Below are experts of layer 7 (counted from 0) of a mixture-of-experts language model. Rows are named down (a neuron's output weights, with its number) and show model dimensions 160-239. Each number is 50 + 12 x the weight over its row's rms, rounded and kept within 0 to 99.
Before each expert's rows: a language model's description of what the expert responds to. This comes from a sample of Wikipedia text that the model never trained on.

# expert 4
Description: Mid-word and small-word fragments. Word-internal pieces and short function words inside hyphenated compounds or split words, e.g. unse-ed, system-of-systems, step-by-step, spe-aking.
down0:47 26 34 32 37 60 24 60 42 47 45 39 58 46 41 42 60 59 55 43 68 63 55 55 69 61 61 54 54 55 45 40 45 51 54 24 46 54 42 59 41 44 51 40 51 66 56 56 43 66 56 50 49 55 63 50 63 48 50 24 67 71 56 40 48 77 58 46 55 53 53 45 71 39 75 23 41 43 64 26
down1:38 55 40 80 59 62 76 70 39 38 44 42 45 72 50 79 60 42 53 59 59 44 58 64 58 46 39 38 32 44 44 25 38 60 53 38 55 60 41 54 59 39 28 40 46 51 23 48 40 62 52 64 57 30 64 52 38 55 51 37 50 47 57 61 51 63 49 68 69 62 60 39 49 55 57 77 26 51 45 39
down2:49 57 61 49 39 37 07 65 52 51 35 47 27 55 68 52 45 56 57 38 42 42 29 50 42 65 39 65 48 64 46 49 33 35 47 51 43 31 42 68 35 32 41 65 51 45 35 40 43 60 56 39 53 54 55 45 44 58 25 65 62 43 34 66 63 63 52 53 36 41 61 46 49 67 37 40 52 45 52 38
down3:42 77 58 54 75 53 66 46 36 52 43 35 66 81 43 51 40 46 23 37 50 68 43 27 58 59 52 45 53 50 38 56 26 59 49 43 46 64 53 71 48 63 17 43 40 52 70 50 37 44 45 66 52 45 34 55 33 51 63 43 60 58 46 37 53 48 50 66 50 62 61 52 46 21 56 35 39 52 54 52
down4:75 48 49 37 33 53 62 55 51 71 75 61 77 70 51 54 65 47 42 46 43 51 62 41 61 59 41 56 45 41 33 66 34 56 33 36 64 42 56 62 80 66 50 40 40 39 25 50 37 49 56 56 43 41 27 51 49 36 40 68 30 60 62 09 76 49 64 41 47 74 38 34 36 44 37 41 45 55 35 54
down5:39 53 27 38 46 41 57 63 43 59 58 38 39 34 46 32 44 75 62 26 57 52 50 45 59 34 49 45 53 52 36 25 66 46 63 62 63 61 45 43 37 67 59 61 42 49 49 68 53 31 46 59 56 48 37 60 35 48 41 36 47 49 57 43 46 41 59 70 43 54 61 39 50 43 39 31 63 39 48 50
down6:66 49 32 49 50 23 46 51 76 62 75 50 46 64 41 64 45 46 58 47 59 47 37 65 63 62 50 45 62 44 35 65 36 82 70 24 53 45 57 62 43 52 67 63 31 63 43 57 44 57 69 41 55 55 63 43 30 64 44 45 45 37 66 59 54 49 56 50 57 61 47 54 40 44 41 25 90 46 37 77
down7:52 58 38 42 36 37 60 36 59 45 15 54 52 49 52 37 29 55 44 46 53 39 42 52 55 52 53 54 68 60 61 85 61 13 33 59 45 50 50 55 60 56 42 47 47 65 53 44 73 63 55 50 49 49 52 43 20 71 39 51 45 37 60 40 39 66 44 40 38 59 56 50 36 56 34 52 35 54 54 84
down8:62 61 58 53 45 58 58 46 29 47 43 55 59 40 73 43 50 27 64 51 56 25 56 59 49 45 21 54 59 53 51 23 40 36 40 51 46 37 51 53 61 74 70 47 57 45 43 47 54 55 46 55 54 67 58 53 40 44 59 62 32 48 52 55 44 58 50 59 37 55 46 60 38 61 41 72 48 67 42 51

# expert 9
Description: Single-consonant name pieces. Short consonant pieces inside names and foreign words, e.g. Wal-p-ole, Roth-sch-ild, Hok-k-aido, Cw-m.
down0:47 47 50 57 47 55 57 38 75 63 58 43 61 64 33 54 47 51 43 61 39 45 39 49 46 34 40 53 44 41 28 62 52 50 68 66 54 64 52 42 59 06 45 91 47 58 57 44 49 53 49 48 81 56 45 43 45 33 54 38 30 75 53 55 67 55 56 42 49 46 40 51 54 41 35 42 48 59 71 60
down1:52 52 51 40 74 42 47 52 59 41 32 69 34 29 39 48 78 60 23 48 57 62 57 71 46 56 56 65 53 43 46 45 21 63 59 48 74 46 45 42 60 57 32 63 79 46 58 34 51 46 51 46 74 43 54 38 65 41 58 33 28 60 66 55 49 36 60 61 51 47 48 61 46 60 44 61 30 63 60 53
down2:55 51 35 64 49 49 80 45 71 44 72 37 28 62 68 55 61 59 35 38 44 79 46 42 51 59 62 65 65 54 58 45 33 52 54 54 45 47 47 57 52 67 39 45 59 43 41 52 50 45 18 57 27 54 48 48 36 49 50 64 41 36 50 40 60 64 52 51 19 46 40 59 46 42 50 77 48 74 53 54
down3:34 46 65 45 48 67 39 52 28 41 41 50 38 47 80 66 45 70 38 66 61 50 77 61 43 14 59 50 50 75 65 54 42 38 44 46 47 59 76 71 50 51 51 33 44 45 57 43 56 48 50 26 52 61 42 65 32 62 54 45 51 48 60 42 53 51 46 67 33 40 48 50 67 50 66 53 61 69 49 45
down4:72 66 50 41 36 21 51 58 60 50 56 45 52 42 57 58 20 55 51 60 59 40 63 56 47 31 45 56 63 25 47 31 40 40 30 65 38 71 46 52 62 56 41 66 39 81 23 64 56 76 54 49 44 60 48 51 44 45 44 38 31 58 51 36 45 50 37 27 47 40 51 36 57 45 61 47 39 31 51 40
down5:63 71 37 33 55 48 69 72 48 78 26 79 50 53 42 66 68 65 61 61 61 61 32 56 61 53 50 57 44 31 39 53 40 64 54 64 49 48 54 39 53 50 60 48 62 61 43 44 62 39 47 80 43 41 58 43 60 23 62 58 38 47 49 44 56 57 59 66 77 56 52 35 43 35 39 48 41 42 58 53
down6:70 59 38 23 51 58 42 56 44 39 40 07 32 46 34 33 66 27 42 56 60 61 36 63 65 47 58 42 41 64 42 43 53 54 52 59 53 19 53 41 56 60 40 48 61 37 35 43 51 60 42 47 68 54 57 62 42 48 64 48 56 49 66 52 44 41 61 47 41 48 46 51 43 29 43 61 39 43 46 49
down7:37 48 71 57 59 50 63 42 38 21 41 62 47 53 83 22 44 66 51 67 30 61 70 25 29 59 63 36 32 46 42 50 63 51 47 49 51 26 71 54 60 65 46 46 51 55 36 60 52 61 32 52 24 36 56 49 33 45 26 35 48 71 49 42 40 45 41 57 37 38 62 64 49 39 46 56 63 29 73 59
down8:46 41 25 44 75 57 38 58 41 36 38 55 49 48 39 21 52 39 37 52 37 40 28 42 45 61 49 38 56 44 42 47 35 32 45 55 46 59 62 37 28 50 47 40 37 55 40 39 55 59 57 47 41 76 38 42 47 64 39 59 40 53 55 53 70 49 51 56 51 64 48 66 33 25 29 56 70 31 52 64

# expert 1
Description: Prepositions in titles and tables. Prepositions and articles in office and institution names, plus table cells in election and sports results, e.g. Legislative Assembly of, Preceded by, Party.
down0:42 57 51 46 23 46 51 61 70 47 43 45 49 48 76 65 55 55 45 53 40 48 56 29 64 54 37 43 76 37 57 34 30 63 43 56 54 48 68 42 49 30 61 52 43 60 30 67 64 61 44 78 25 37 50 35 50 53 52 52 29 41 38 36 48 40 54 63 68 51 51 56 35 48 29 38 56 55 46 47
down1:40 30 58 25 59 63 47 52 59 43 41 61 30 42 48 65 53 27 50 59 54 75 40 41 57 47 36 42 43 45 71 46 62 40 68 48 41 54 44 48 43 49 33 41 52 61 49 46 61 29 41 35 52 41 43 58 49 46 38 48 53 45 60 74 44 35 56 38 46 25 56 58 56 54 58 40 46 55 54 48
down2:56 35 57 56 71 41 44 57 53 49 57 47 41 48 70 57 51 33 55 62 56 32 59 43 36 62 53 67 80 57 65 55 51 49 51 50 72 50 55 52 51 53 39 68 58 77 58 42 59 41 42 51 78 63 50 49 47 55 51 43 36 65 44 40 50 41 66 71 36 40 67 45 48 46 48 45 41 53 47 63
down3:34 46 46 48 63 61 53 48 68 52 46 22 36 61 51 46 31 33 47 53 45 51 48 29 70 49 59 64 65 45 58 50 48 64 83 52 51 61 58 53 32 41 58 44 46 58 42 36 47 45 61 47 49 60 74 31 50 45 38 24 55 22 53 66 59 41 42 61 35 53 54 56 37 41 39 37 55 48 63 40
down4:39 59 49 42 31 60 55 65 78 69 76 33 50 40 40 64 60 34 50 36 35 66 36 49 60 72 60 26 56 30 46 46 43 46 54 56 47 41 50 33 46 59 43 39 45 42 39 76 56 59 49 47 45 58 70 46 52 67 58 46 44 47 38 38 76 43 51 22 27 45 44 54 56 57 35 60 47 45 47 40
down5:30 41 37 34 58 55 55 27 26 33 61 33 55 30 45 59 41 50 60 56 35 70 55 60 63 45 23 48 30 61 47 66 48 39 57 61 17 33 63 65 43 64 73 42 45 70 37 59 44 39 35 51 37 42 61 48 41 62 64 52 55 63 41 43 54 63 86 47 48 59 47 45 60 51 45 40 42 51 65 42
down6:45 41 38 43 57 46 51 37 48 46 47 53 32 53 36 48 48 67 32 41 40 74 61 56 46 44 59 45 39 40 29 47 56 38 53 57 59 43 61 44 48 49 31 49 54 37 65 55 58 58 33 41 59 44 41 68 42 62 48 62 52 19 64 58 31 44 47 61 44 44 48 66 38 49 48 57 56 50 52 53
down7:47 51 43 76 47 50 64 54 61 43 31 52 52 51 48 39 44 51 43 55 53 55 34 63 73 42 37 59 65 58 52 38 39 38 44 63 61 52 31 48 54 35 52 48 67 44 47 56 55 50 37 57 62 56 52 50 51 53 58 41 47 07 27 67 68 65 47 52 09 67 34 56 58 48 65 46 38 60 57 52
down8:50 62 44 39 34 53 38 69 75 75 60 39 44 56 62 53 60 49 45 42 63 38 64 45 35 62 50 31 56 39 31 40 26 55 45 74 59 54 42 62 45 57 16 54 33 56 25 70 55 66 65 38 58 71 34 66 26 49 28 39 34 18 48 45 67 43 44 61 34 50 70 53 46 54 45 52 47 38 59 36

# expert 3
Description: Infobox field and stat nouns. Nouns naming statistics or infobox fields in sports and event records, plus table pipes, e.g. Winning time, Average attendance, Highest ranking.
down0:59 57 40 64 27 46 53 35 34 59 57 74 64 35 61 70 52 43 48 61 43 41 62 40 43 59 47 55 53 33 77 64 62 55 52 30 23 64 62 49 47 36 39 56 54 40 31 65 51 67 27 51 51 65 44 41 45 70 48 42 59 48 54 29 38 34 33 56 55 40 48 50 73 40 46 53 41 41 47 53
down1:53 56 27 46 48 28 47 42 25 67 42 53 37 53 34 54 58 58 63 48 63 69 43 62 59 39 42 42 58 65 59 69 52 48 62 43 30 22 47 24 17 41 67 60 26 47 52 50 53 42 36 27 63 58 30 43 48 56 59 69 75 55 51 49 56 58 47 48 62 51 59 68 47 55 58 55 67 51 46 65
down2:75 52 63 60 40 56 36 30 59 51 32 65 47 39 43 56 63 59 44 44 39 50 56 33 67 59 34 29 63 55 25 60 41 18 43 46 56 50 47 33 50 35 53 34 74 69 53 57 49 19 54 51 61 66 60 41 51 51 53 62 59 46 55 49 62 34 36 53 34 57 45 58 26 54 27 68 46 45 72 48
down3:63 66 49 56 78 69 38 52 59 35 38 44 48 47 45 48 49 38 52 43 58 69 55 57 51 41 77 55 48 62 44 45 57 38 56 46 44 58 50 54 14 66 50 65 59 42 55 43 60 59 58 64 36 35 35 51 23 40 38 27 48 46 57 54 57 56 58 45 41 50 55 21 51 49 64 46 45 66 61 58
down4:40 20 49 52 56 42 57 56 51 53 58 33 70 43 60 60 52 50 28 55 63 60 71 42 70 57 68 44 41 40 52 49 56 38 41 55 31 55 47 39 47 56 55 44 58 62 54 59 65 33 48 73 54 53 44 56 42 61 62 66 40 53 49 49 54 56 48 48 52 74 46 37 54 56 40 58 45 42 54 67
down5:86 49 43 59 46 62 63 44 49 56 38 40 42 44 30 54 46 54 52 38 45 55 59 50 34 67 49 54 72 22 59 40 60 44 45 35 48 48 53 71 56 55 72 47 72 39 63 59 45 53 48 42 50 53 44 48 49 45 45 40 53 57 67 36 56 71 51 22 50 49 75 54 45 42 61 57 58 41 35 45
down6:61 53 67 57 79 53 38 74 45 59 46 37 31 58 50 38 73 58 52 63 57 35 49 47 62 72 41 65 54 64 57 60 48 68 46 42 37 53 58 50 58 63 44 54 30 57 62 64 29 54 65 63 37 52 44 52 34 44 86 43 56 46 56 54 38 56 49 51 34 40 49 39 53 41 66 39 66 69 67 75
down7:49 54 38 43 42 54 60 54 26 63 34 53 34 34 53 51 34 27 55 51 26 43 58 48 49 56 61 49 48 51 55 39 34 64 64 47 54 35 49 31 51 62 43 33 45 51 37 48 43 53 51 57 36 59 48 61 38 61 57 53 35 69 40 43 56 49 53 26 55 41 70 58 42 47 35 47 57 68 13 52
down8:68 58 58 65 60 35 65 24 44 44 31 41 33 41 25 61 57 39 54 40 54 48 53 54 50 57 34 40 80 47 60 37 41 43 57 67 53 56 59 56 48 29 67 61 45 40 41 20 65 36 53 49 46 47 47 46 45 55 50 72 44 23 69 20 64 52 50 47 34 48 42 57 53 31 59 47 58 58 49 71

# expert 10
Description: Determiners and quantifiers. Sentence-opening articles and quantifying adjectives at clause or sentence starts, e.g. The following, other, several, A number.
down0:51 48 53 56 59 67 42 50 36 52 52 37 61 54 59 33 52 31 61 52 59 36 58 62 48 54 46 52 32 64 40 51 39 47 34 54 37 67 37 72 31 51 59 69 32 39 56 40 48 24 57 41 32 31 75 62 54 28 40 33 61 47 46 43 46 67 44 44 53 62 38 50 20 41 64 67 40 54 47 52
down1:66 48 66 63 58 43 59 35 64 52 51 47 58 40 57 62 54 46 59 38 77 49 67 59 53 53 61 50 40 39 53 59 36 55 39 75 63 61 33 44 72 47 55 61 79 57 17 61 51 21 55 71 43 64 34 27 48 35 43 51 26 51 39 46 53 54 73 26 28 49 56 58 40 48 58 63 69 64 40 69
down2:52 53 51 31 72 43 53 54 34 50 56 66 50 66 41 41 48 39 41 56 37 59 55 51 48 44 58 50 60 53 62 72 33 45 39 65 41 52 64 44 60 68 63 56 57 40 50 42 61 32 55 56 55 60 46 55 40 58 55 73 57 43 56 44 43 49 52 49 74 46 76 61 15 38 06 73 68 50 40 56
down3:57 54 53 41 37 55 65 44 52 44 49 66 31 45 34 45 69 63 53 58 40 55 42 25 49 61 53 48 62 75 36 49 66 46 73 38 77 48 43 67 42 63 50 24 47 55 66 44 62 40 42 33 44 46 33 50 55 46 64 32 53 34 41 49 58 37 56 47 39 62 41 32 67 44 69 39 61 57 40 50
down4:65 56 40 46 41 47 48 34 67 47 42 41 55 59 53 55 45 74 46 55 66 59 48 48 51 65 42 53 55 51 27 47 52 59 46 69 61 52 46 20 46 40 58 51 59 47 34 64 64 60 45 78 64 68 54 35 51 38 44 69 62 61 43 65 53 59 50 65 52 24 54 64 43 27 32 55 53 59 71 23
down5:69 47 47 75 49 24 58 58 36 27 54 54 62 42 69 43 49 74 48 42 57 23 37 69 42 66 41 60 60 56 38 52 50 58 44 57 40 51 52 72 37 51 51 45 24 53 29 71 32 62 49 61 43 39 28 57 59 42 58 43 38 55 62 40 68 67 58 25 62 45 60 75 48 52 42 45 45 49 16 58
down6:49 67 58 59 55 50 67 45 51 48 51 43 62 48 58 48 48 52 48 26 39 36 64 52 50 44 47 54 81 40 38 49 22 45 70 35 55 70 29 43 43 49 35 43 34 51 50 51 44 50 65 53 37 32 45 61 46 40 45 19 35 51 36 57 38 47 35 58 46 61 43 43 47 48 54 46 30 60 46 42
down7:52 56 36 43 31 64 40 42 41 28 69 43 44 39 66 38 51 53 36 46 24 30 49 55 41 63 62 56 52 56 64 66 88 48 67 74 61 50 39 55 51 41 65 36 29 54 65 62 53 73 48 47 56 68 55 65 59 62 49 58 57 45 57 49 52 46 49 46 52 62 62 34 54 69 54 71 47 22 54 64
down8:49 25 39 62 58 53 43 60 60 48 41 27 25 69 54 48 59 59 57 45 69 34 57 43 55 62 51 44 46 51 45 80 58 42 68 37 66 47 31 56 38 66 48 44 51 31 63 55 45 39 34 60 43 24 49 57 31 41 57 61 44 45 66 65 48 56 57 71 47 44 49 33 46 41 56 40 67 62 45 33

# expert 7
Description: Inner consonant-vowel syllables. Middle syllable pieces of rare words and proper names, often after a capital consonant, e.g. Cam-ell-ia, gu-err-illa, succ-umb-ed.
down0:71 27 45 49 43 25 51 42 48 71 26 47 44 27 51 53 54 40 52 64 40 49 57 75 25 48 53 53 35 50 48 65 50 70 30 54 61 43 48 66 39 42 58 64 48 41 47 31 52 58 41 63 53 39 62 66 75 61 55 59 41 29 59 34 54 47 81 65 58 58 45 50 49 44 47 61 41 69 20 79
down1:38 36 70 45 49 54 71 48 37 59 53 41 47 55 32 27 50 66 43 40 51 40 43 24 37 54 50 37 49 44 33 45 47 45 54 37 51 51 46 44 45 63 65 73 29 47 67 32 22 58 55 49 43 52 61 45 46 62 56 65 61 39 53 48 55 37 43 36 49 47 46 50 40 48 70 47 61 53 63 55
down2:60 36 66 62 48 63 50 43 47 55 42 29 47 24 48 46 49 53 61 33 52 45 44 53 51 54 34 80 27 42 63 58 43 57 49 61 46 59 41 76 54 54 57 64 48 56 77 51 37 47 66 55 11 54 58 51 41 34 58 64 42 39 59 62 35 44 42 50 70 59 38 56 50 43 54 41 70 38 34 29
down3:46 56 35 62 37 50 54 35 45 42 37 69 52 74 36 46 70 39 44 39 38 55 48 39 58 36 62 38 44 50 49 63 61 44 50 55 46 37 86 31 33 45 69 54 52 35 51 32 40 51 55 42 43 45 46 44 29 45 57 81 21 47 34 70 37 54 58 65 52 44 38 51 44 37 53 50 63 46 60 41
down4:50 54 53 57 39 64 60 63 59 42 60 58 37 58 66 57 60 60 63 47 62 45 60 47 46 39 69 25 46 49 23 57 68 42 56 45 68 52 57 37 28 41 49 29 54 48 45 13 48 55 60 55 69 23 59 39 47 43 52 40 41 30 34 58 46 48 65 40 63 64 45 50 56 45 60 62 48 44 58 62
down5:56 51 51 25 48 52 57 33 75 39 60 43 55 41 26 43 40 62 39 53 46 50 44 56 58 55 57 51 81 26 27 38 67 21 38 69 65 39 52 46 68 48 39 40 52 45 41 39 63 51 47 50 34 40 60 53 44 54 50 40 43 45 64 55 65 53 32 48 55 56 48 41 51 40 50 53 56 63 29 43
down6:37 77 56 38 44 51 45 54 69 52 68 82 47 56 65 57 50 70 75 63 47 53 56 62 41 52 37 45 47 51 65 27 49 44 52 53 55 55 58 33 44 34 56 43 60 85 34 30 38 38 45 54 75 45 39 50 48 42 55 28 30 54 41 66 65 38 62 48 53 46 58 62 48 39 38 61 28 61 42 46
down7:50 53 65 51 52 63 69 46 43 43 58 47 51 48 50 43 58 55 37 62 53 63 46 31 63 44 58 52 52 26 57 65 52 52 49 45 58 37 49 49 49 37 45 41 50 56 52 48 31 55 66 42 46 56 81 66 40 46 56 25 49 62 46 30 64 58 44 40 48 31 36 29 42 55 52 64 45 37 69 48
down8:67 37 43 56 43 42 26 62 45 61 61 45 37 37 44 53 57 42 63 33 57 57 77 54 44 44 59 63 67 64 49 30 42 56 39 50 34 45 39 72 69 62 45 68 38 46 55 48 41 63 55 52 49 59 60 48 60 48 66 52 52 71 46 28 44 53 55 71 36 68 57 31 56 27 41 61 64 49 49 50

# expert 11
Description: Function words and auxiliaries. Mid-clause function words, including infinitive to, auxiliaries, copulas and conjunctions, e.g. considered to be, has been, or, not.
down0:49 67 59 66 64 53 36 71 52 67 44 58 38 50 48 53 67 29 23 69 52 49 56 58 65 60 53 43 62 59 40 54 59 35 47 51 57 51 49 39 43 44 47 71 32 36 58 50 61 47 47 35 44 52 38 42 53 54 56 38 57 21 56 47 53 55 41 58 54 59 36 65 20 32 37 49 65 59 53 39
down1:32 51 36 42 49 50 46 42 44 45 63 53 58 58 55 49 35 42 75 45 35 41 65 47 68 58 51 53 51 49 41 43 55 39 67 38 55 41 33 56 40 44 42 58 55 50 59 39 58 49 59 29 46 53 57 73 32 47 45 56 55 55 59 65 56 52 59 56 44 39 68 57 59 67 43 55 25 38 73 68
down2:64 51 35 57 07 56 69 57 48 44 59 47 37 39 43 42 33 60 41 50 55 30 33 60 57 42 56 54 54 62 53 73 60 38 43 58 50 59 54 60 54 48 48 39 56 33 44 41 32 54 54 41 53 48 52 47 60 62 74 51 54 51 59 31 36 74 76 66 33 70 39 48 56 75 58 60 57 54 53 51
down3:31 56 41 45 51 21 35 50 48 48 70 49 46 61 50 44 50 67 43 31 53 56 56 72 33 58 46 46 53 57 59 68 35 61 59 43 53 63 63 86 32 77 42 63 59 36 37 63 50 46 64 63 66 25 78 41 51 53 42 34 51 39 31 60 55 64 48 68 53 42 49 40 37 29 35 62 26 45 51 64
down4:30 45 59 40 52 56 58 37 60 39 56 70 63 67 46 63 38 43 63 56 40 53 28 39 73 48 62 57 64 33 58 65 57 58 64 54 54 42 72 58 69 64 45 69 47 63 52 52 85 57 50 52 40 55 40 33 32 59 42 55 53 22 45 64 71 59 44 60 66 52 52 54 57 38 41 45 32 33 67 47
down5:55 55 34 53 50 55 68 50 38 82 66 46 41 40 43 58 40 52 54 52 34 40 60 34 64 60 66 48 65 70 68 51 56 47 52 49 58 45 53 48 38 48 55 54 48 46 58 52 58 69 39 48 59 55 68 62 38 44 65 43 68 50 27 57 57 37 48 71 65 54 49 50 38 39 29 36 35 39 38 49
down6:62 45 72 36 44 62 61 47 48 52 44 44 46 49 36 30 38 46 24 67 52 68 54 79 53 42 39 37 46 45 70 41 53 58 50 57 44 62 52 58 45 53 54 26 59 54 57 64 55 38 60 50 60 66 30 20 54 56 55 29 46 61 55 39 59 41 55 59 34 50 57 61 70 58 93 25 63 57 43 48
down7:49 49 49 56 55 63 42 60 65 50 49 62 67 68 41 61 52 58 60 70 49 71 45 65 65 46 40 41 54 37 31 58 54 43 52 34 69 57 45 47 54 71 28 51 44 55 63 64 30 49 46 54 31 44 68 65 45 58 42 64 61 37 29 53 67 66 46 40 34 18 40 78 22 36 41 33 46 51 70 45
down8:55 51 55 44 36 62 46 51 40 70 51 58 28 53 34 11 45 42 48 44 60 53 40 59 45 31 48 53 44 46 67 48 60 74 51 48 33 47 49 36 42 42 58 43 56 46 41 37 43 52 60 57 50 73 66 33 82 33 50 32 64 50 35 43 52 52 56 53 38 56 45 74 15 56 22 57 58 48 48 20

# expert 5
Description: Work and abstract nouns. Nouns for creative works and abstract-noun suffixes after the or a, e.g. album, film, song, An-alysis, indic-ation.
down0:53 35 40 49 65 42 41 34 51 58 49 53 36 57 56 61 39 55 36 51 58 45 50 34 36 52 70 73 65 52 61 59 28 61 84 47 56 41 48 50 34 66 50 52 59 36 77 43 37 57 36 59 59 43 46 68 39 46 37 59 50 45 31 53 41 28 49 48 51 26 59 62 53 39 63 45 62 57 56 28
down1:55 44 42 35 45 43 57 55 56 48 58 66 24 45 45 65 42 54 68 38 48 48 49 42 40 35 62 42 63 62 64 34 43 49 35 28 43 47 59 60 44 50 48 42 48 38 52 58 74 27 51 53 80 46 42 63 32 48 36 66 60 55 43 85 35 48 66 40 58 52 54 41 61 18 47 53 62 58 28 46
down2:40 43 46 48 63 51 45 48 51 40 57 49 53 45 30 43 67 39 67 75 46 50 45 48 40 52 60 44 36 79 54 43 45 58 55 58 54 53 49 33 58 40 57 52 44 39 53 35 24 53 52 49 54 50 50 43 49 69 82 38 46 56 52 48 39 34 40 42 71 57 58 40 55 68 63 41 43 59 59 56
down3:50 52 71 38 64 55 44 53 49 24 72 69 41 13 50 32 52 59 40 48 32 37 70 48 44 59 41 48 36 48 76 52 54 56 38 38 50 48 58 34 46 45 52 66 61 45 58 49 63 61 42 51 46 79 38 53 47 61 50 50 61 16 54 50 48 39 39 38 51 48 54 65 55 48 67 66 49 58 48 36
down4:61 48 39 43 38 66 57 55 58 52 62 61 35 67 45 70 63 38 52 49 75 62 59 60 54 50 48 66 56 26 45 56 33 60 70 56 65 51 43 48 58 70 63 56 35 70 28 62 42 43 42 46 55 65 59 26 48 23 46 44 33 45 51 62 58 60 61 31 42 56 54 67 51 50 45 66 41 61 38 52
down5:45 52 58 59 54 41 41 23 53 72 41 44 49 64 37 44 38 66 36 58 42 48 54 41 50 52 43 38 27 39 46 59 49 53 49 43 40 43 44 57 43 46 35 65 67 50 46 44 42 61 40 56 50 26 33 39 55 26 62 45 44 50 49 32 41 49 67 56 40 64 32 54 62 47 48 28 44 29 31 39
down6:49 40 30 37 46 62 56 66 64 31 30 44 47 53 54 70 45 63 27 51 47 63 41 48 53 85 42 55 53 51 39 35 37 79 54 50 34 42 54 45 33 42 50 33 41 35 48 59 48 73 45 54 68 61 51 29 65 73 58 44 58 36 49 37 59 61 56 45 45 46 63 58 41 33 54 48 58 45 44 77
down7:53 56 51 70 45 72 45 49 29 45 46 39 50 41 42 49 62 46 61 45 34 41 55 56 43 36 31 41 65 43 66 43 50 55 55 54 49 40 57 32 64 45 57 41 49 44 70 42 61 50 66 37 75 40 64 56 55 36 44 60 47 54 70 46 51 33 52 51 40 56 39 36 71 48 64 35 53 51 76 34
down8:57 64 64 39 61 85 48 49 41 65 36 74 43 28 60 36 58 35 48 53 37 37 58 77 55 34 41 25 49 49 53 60 57 66 34 59 41 47 62 45 68 53 42 56 49 56 47 55 46 53 59 41 47 66 51 39 78 37 59 63 55 45 40 46 42 50 58 52 59 63 50 38 29 38 41 53 38 57 46 52